config.yaml
router_cosine_scale: 20.0
tie_embeddings: false
weight_decay: 0.029
doc_mask: true
Below are experts of layer 4 (counted from 0) of a mixture-of-experts language model. Rows are named router (the router's row for the expert), gate (a neuron's input weights, with its number), up (a neuron's input weights, with its number), down (a neuron's output weights, with its number) and show model dimensions 0-191. Each number is 200 + 30 x the weight over its row's rms, rounded and kept within 0 to 999.
Before each expert's rows: a language model's description of what the expert responds to; "raises" lists some tokens whose logits its average output raises strongly, later layers aside. This comes from a sample of Wikipedia text that the model never trained on.

# expert 53
Digits and symbols inside math, LaTeX and SMILES chemical strings, such as _{, ^, ring numbers in CC2=C, and the modulus q.
raises: "0", "2", "1", "4", "3", "7"
router,169,196,175,191,166,209,201,188,192,205,228,190,187,230,216,188,204,220,198,260,236,159,210,212,226,250,166,176,181,238,177,167,237,213,170,217,183,250,205,206,154,178,188,226,183,237,203,237,192,210,187,227,135,192,187,214,197,199,198,217,236,185,180,186,244,238,260,234,203,173,163,187,223,234,185,137,183,219,222,249,209,253,184,238,191,214,173,199,130,203,176,162,190,196,198,232,150,187,140,249,183,176,217,192,208,185,156,178,161,197,194,192,194,155,250,256,234,141,194,171,224,192,210,245,202,157,184,170,201,176,205,217,238,180,223,240,186,189,178,192,174,164,200,212,255,214,185,246,134,171,207,209,167,259,251,193,195,202,170,216,187,156,215,216,264,189,202,188,182,249,131,169,188,196,147,171,261,180,218,213,206,186,217,250,144,195,140,219,174,155,205,166
gate0,176,165,233,220,232,204,242,226,191,195,174,198,177,187,179,139,221,261,145,216,203,210,218,189,230,229,242,224,204,199,208,187,166,207,232,223,188,228,200,227,217,200,162,214,220,222,194,186,253,183,177,205,223,147,199,155,153,201,217,191,245,250,175,226,258,205,178,174,204,168,206,185,213,174,212,246,164,228,196,223,130,157,188,184,245,157,215,156,187,232,170,157,226,203,220,177,178,243,176,158,236,212,193,161,169,240,187,159,232,277,206,216,225,173,138,241,213,181,160,212,192,221,194,253,191,177,177,191,222,196,154,193,195,158,222,204,204,168,168,216,164,242,164,208,185,186,279,146,208,205,246,301,234,174,193,176,198,253,188,235,207,201,199,197,203,219,177,212,165,221,220,188,258,182,180,160,204,219,163,191,187,202,153,228,212,228,204,161,210,206,217,253
up0,243,200,175,212,214,151,209,212,224,143,170,171,173,213,226,183,192,182,123,136,180,215,228,216,202,209,184,214,177,168,174,210,194,224,169,201,204,189,146,196,222,165,251,154,231,166,240,222,211,221,212,224,221,203,120,179,208,216,239,170,179,233,248,214,188,166,185,245,178,241,215,225,164,157,249,168,192,184,191,199,198,149,329,201,190,190,227,228,213,180,195,222,198,197,187,220,200,226,185,166,233,238,180,196,236,206,228,233,188,155,263,204,205,214,210,221,175,207,237,179,206,189,217,204,140,226,146,225,174,172,204,247,166,217,230,206,128,216,174,219,193,168,172,239,267,239,219,149,181,195,206,191,158,206,250,194,147,225,194,176,218,193,244,214,203,250,197,225,211,193,213,215,202,193,163,199,161,213,192,233,161,164,203,229,190,212,186,165,238,160,202,210
down0,150,189,171,248,188,239,144,220,198,143,177,210,186,194,214,193,194,183,153,163,227,173,223,139,200,239,178,155,194,188,219,226,198,205,175,185,202,201,194,168,247,167,227,186,209,210,176,174,194,212,227,211,211,256,190,209,221,138,198,170,208,195,225,195,141,161,206,197,191,212,205,190,195,237,182,175,202,213,249,201,204,179,199,193,232,199,198,226,183,166,198,165,258,170,233,215,243,137,239,190,181,178,190,193,260,197,160,245,151,228,230,179,163,203,221,231,246,198,219,165,220,181,254,240,206,194,146,169,196,238,190,155,212,198,214,175,171,213,192,199,242,230,179,194,191,117,188,155,208,187,231,217,163,193,222,188,220,178,146,226,179,210,251,135,244,183,198,244,149,275,211,236,183,229,214,245,176,197,188,280,167,203,192,214,160,246,219,186,206,238,166,155

# expert 61
Prepositions and verbs of place in geography and route descriptions, such as at, near, along, located, situated, entering, reaching.
raises: " the", " a", " what", " an", " this", " "
router,238,162,161,203,166,225,251,221,211,197,147,204,169,222,195,213,176,204,147,223,197,173,227,176,254,243,228,177,156,199,230,133,154,212,206,195,154,193,225,210,170,172,191,163,186,245,217,215,199,179,147,274,197,229,166,215,204,189,174,219,146,174,254,217,214,179,228,276,204,236,170,223,218,256,239,193,184,179,266,192,247,196,197,209,221,169,166,132,172,244,211,216,207,173,195,234,237,154,174,223,180,249,185,184,243,216,197,148,167,234,223,183,183,194,176,205,199,162,225,195,135,190,194,225,182,214,194,219,225,183,167,218,191,227,255,197,219,160,230,224,180,211,201,199,168,187,162,166,251,203,246,254,194,179,165,201,190,150,189,176,194,179,261,198,224,206,207,234,237,213,203,204,188,204,167,184,162,154,266,195,222,184,191,219,243,251,188,198,200,211,187,216
gate0,250,177,204,178,153,163,132,199,200,200,172,188,170,250,207,169,210,199,227,275,205,195,209,206,215,214,173,189,229,222,253,252,227,239,140,172,226,205,165,174,183,146,179,202,230,255,221,264,245,229,198,198,169,221,203,166,203,208,162,179,223,144,205,202,237,209,200,171,245,214,186,223,165,117,182,237,210,178,251,166,203,157,261,218,171,232,172,155,237,177,208,169,191,176,238,202,204,145,149,252,191,174,172,208,202,220,190,181,189,214,206,204,214,175,186,215,180,179,189,254,210,236,219,168,233,203,224,195,202,209,196,191,213,187,185,152,196,206,144,191,226,241,211,200,157,219,218,223,150,231,187,226,189,228,198,254,174,152,228,209,181,218,167,203,171,214,154,147,168,191,212,190,198,211,164,202,241,248,249,239,190,258,162,217,206,235,160,163,176,212,194,181
up0,214,228,178,183,203,240,183,226,193,204,195,226,240,222,216,218,184,192,182,163,110,189,235,209,193,195,247,211,211,208,205,190,183,219,161,217,120,166,165,175,230,201,233,220,211,142,182,189,225,151,192,186,234,151,228,237,198,190,270,182,163,191,159,236,157,217,203,211,204,170,127,198,231,247,260,153,229,249,202,186,166,235,191,201,219,175,222,232,219,218,168,179,214,204,196,200,242,221,221,207,214,167,225,200,179,236,192,196,207,191,204,225,208,209,230,172,230,253,157,179,122,180,191,168,204,235,194,244,215,174,229,272,189,181,218,159,183,170,177,227,187,153,141,141,220,218,211,196,183,180,203,133,229,198,188,188,210,203,149,143,227,224,231,235,220,189,248,233,258,214,235,212,204,220,213,176,228,167,181,176,165,163,222,179,211,199,228,191,209,173,145,224
down0,213,268,163,211,160,178,273,195,251,184,196,156,257,198,217,195,198,165,208,203,242,171,222,172,203,218,182,183,247,189,220,190,162,214,194,160,171,177,239,206,232,160,230,213,226,261,201,250,232,187,185,161,205,212,216,182,232,175,195,201,146,248,176,222,214,180,164,194,187,245,173,211,204,189,211,267,227,159,180,222,184,156,183,212,184,179,175,175,205,186,220,198,182,149,211,218,156,168,222,215,201,225,166,221,252,252,192,193,216,179,189,187,191,201,218,226,165,182,215,205,195,200,214,223,275,154,171,187,193,186,208,150,219,202,195,146,187,169,167,149,269,220,254,208,241,208,148,207,190,197,209,270,215,220,151,177,158,212,233,190,166,218,243,228,223,237,188,209,242,173,214,253,164,187,151,195,187,233,219,213,160,264,164,177,213,237,217,193,171,233,223,152

# expert 8
Single digits in match scores and sports result tables, especially right after a dash, such as 3–1, 0-2, 3–6.
raises: " (", " |", ",", ".", ";", "0"
router,180,181,137,190,231,164,172,178,239,228,190,186,175,215,210,166,196,210,138,196,224,210,213,233,242,204,203,153,168,213,149,192,218,162,215,215,227,209,168,182,179,163,192,202,201,262,244,211,237,99,196,243,160,227,137,239,216,251,254,225,223,173,213,173,169,192,213,209,160,204,187,203,243,240,147,174,167,150,239,241,184,216,228,175,193,231,185,191,161,214,178,164,204,172,209,177,204,193,226,243,155,240,161,164,205,184,205,226,254,182,245,190,208,217,171,274,212,218,206,184,183,161,198,168,160,202,206,217,193,204,170,180,206,240,212,226,179,222,196,182,187,191,197,173,230,166,187,227,125,181,197,232,239,228,201,146,161,167,168,257,203,162,193,207,227,201,189,209,200,203,206,164,161,167,134,165,183,218,229,236,182,221,219,236,200,156,155,217,181,196,163,207
gate0,206,165,172,229,155,216,171,215,198,172,260,159,213,186,157,213,258,183,217,168,205,181,227,255,174,197,221,222,193,224,192,165,199,222,174,251,253,212,219,163,177,182,173,270,194,215,255,209,128,187,203,249,177,224,231,205,262,183,168,250,206,153,240,202,243,164,176,214,194,289,209,192,185,212,216,211,174,136,194,167,180,195,141,240,245,209,161,245,167,157,238,211,206,205,195,185,232,196,192,194,234,182,241,247,285,218,200,215,204,165,239,187,176,212,223,147,242,192,222,229,244,197,239,203,211,210,193,201,209,217,151,210,228,232,192,176,226,214,191,211,206,145,206,202,208,187,180,206,182,206,202,207,163,226,223,177,211,174,151,180,214,254,199,256,181,234,176,196,221,184,254,209,197,167,248,185,175,255,229,210,190,193,191,203,239,209,217,225,160,178,209,177
up0,166,177,184,163,195,198,209,148,203,279,181,215,177,207,214,219,192,218,172,228,184,206,155,169,256,218,221,235,173,168,183,185,193,175,188,193,251,218,166,197,218,234,227,238,223,211,187,224,182,251,215,173,228,149,209,219,197,195,213,169,229,200,213,175,190,184,179,229,141,244,166,252,233,166,184,261,271,183,230,230,213,209,305,211,200,191,195,232,199,274,188,168,198,201,195,166,171,179,214,200,203,214,220,202,206,306,206,179,206,233,196,177,195,117,207,226,198,183,254,191,219,172,177,210,212,233,277,169,241,180,196,188,124,178,190,219,237,213,202,230,192,187,151,205,186,231,213,214,210,219,197,184,203,180,237,233,177,245,209,242,210,176,231,156,239,216,176,248,171,222,197,252,195,227,202,219,187,228,177,182,165,226,207,154,200,237,202,216,186,193,192,212
down0,209,201,183,151,186,165,170,161,150,163,192,234,198,199,194,243,198,198,232,158,220,208,193,189,215,222,180,211,241,214,194,203,217,198,179,202,180,180,246,138,188,215,192,225,223,178,231,215,203,231,170,198,217,203,204,229,199,186,198,214,178,233,209,211,198,150,245,208,162,195,198,182,154,212,193,186,170,163,168,193,203,175,232,264,243,174,169,224,186,125,176,213,197,195,235,200,180,168,286,136,245,210,197,241,194,208,170,208,179,161,164,216,199,188,212,170,174,234,242,207,173,266,237,145,214,213,257,163,205,204,199,263,230,196,195,237,215,224,192,182,154,170,226,203,174,198,148,271,199,212,186,181,165,213,212,174,208,181,183,226,260,176,225,218,244,121,157,230,233,255,194,218,249,209,239,234,184,210,173,169,201,198,205,233,265,163,202,257,184,175,261,220

# expert 36
Prepositions and coordinate symbols introducing a location or origin, such as from Moncton, in Hamadan province, headquartered in, and °N.
raises: " the", " a", " ", " an", " what"
router,226,173,195,173,194,202,235,177,181,266,154,202,166,218,225,219,176,216,184,203,188,143,196,210,256,244,209,160,193,201,245,162,138,226,206,200,144,211,235,233,173,189,199,159,188,258,234,217,196,209,191,217,201,234,201,184,192,160,172,223,161,162,244,193,208,205,243,212,183,250,200,221,245,244,202,224,183,183,260,209,251,206,251,144,195,162,170,117,235,190,250,226,194,217,181,189,200,190,185,231,248,198,221,171,207,232,198,159,178,227,164,254,206,220,170,219,159,167,226,239,145,188,192,221,162,183,213,182,235,178,126,249,153,187,248,228,203,184,197,216,162,215,191,142,164,198,179,176,251,212,195,239,214,208,179,229,194,186,230,181,192,143,236,200,179,201,186,189,232,162,173,170,201,174,185,183,236,162,238,190,235,209,174,207,253,214,198,140,222,209,192,187
gate0,207,251,210,209,203,254,190,239,228,187,162,205,215,180,207,270,192,196,237,258,244,216,211,186,209,180,211,197,200,118,205,195,200,165,165,183,195,199,182,204,215,223,191,195,258,180,240,156,102,172,185,160,172,209,219,175,258,183,174,171,183,182,247,161,182,204,208,213,143,237,227,219,200,211,193,199,188,230,201,218,232,207,216,164,218,204,199,177,229,217,156,198,193,249,244,187,202,227,192,214,229,175,165,219,217,247,173,218,227,197,212,207,208,214,177,215,212,163,186,190,172,173,296,204,169,176,261,253,173,241,216,247,205,176,238,217,188,231,160,201,161,165,267,184,254,180,209,230,191,182,214,211,197,142,175,210,233,192,157,179,198,182,205,236,180,237,221,199,173,171,181,209,202,273,232,150,150,194,166,183,204,159,189,205,236,171,189,169,206,140,218,173
up0,198,184,167,150,209,198,170,140,232,216,211,254,219,203,163,228,183,214,185,229,198,188,246,218,199,213,169,159,201,152,208,137,163,233,196,187,242,274,255,199,206,221,253,219,167,216,254,167,194,206,182,259,179,239,243,182,182,190,232,216,192,173,184,173,211,213,167,161,160,160,187,247,176,205,179,151,163,179,194,167,186,193,212,193,229,250,182,163,135,192,198,195,186,211,184,215,146,260,215,170,232,157,182,224,231,193,206,240,238,217,166,227,197,204,205,209,193,173,167,164,189,238,153,196,243,185,159,199,171,183,205,211,263,202,218,252,150,248,154,205,200,219,156,243,170,164,247,210,228,218,231,210,242,238,187,255,217,185,233,224,218,206,164,139,214,182,257,169,155,252,208,196,186,191,212,199,230,200,208,209,218,177,172,235,216,170,209,179,211,173,201,224
down0,205,198,226,218,184,175,173,164,172,188,196,165,216,204,186,174,214,197,167,234,253,235,198,232,265,157,213,229,200,214,177,150,225,172,150,250,230,168,188,187,227,209,231,245,208,217,156,190,247,208,252,157,197,138,175,172,190,183,228,235,171,238,187,231,238,160,193,173,190,211,214,211,180,201,237,205,198,160,203,175,244,207,151,262,232,241,205,190,186,265,178,224,215,131,184,154,252,187,189,196,175,194,195,236,142,189,213,205,253,204,238,199,182,193,262,227,187,192,251,200,171,194,227,236,180,199,192,203,264,200,266,166,170,159,193,185,209,233,190,189,214,137,207,192,193,183,225,187,231,173,184,230,155,205,192,211,241,243,172,212,173,267,239,197,196,220,221,219,227,192,145,207,173,206,174,211,231,232,156,195,135,188,155,191,165,198,199,239,166,222,214,164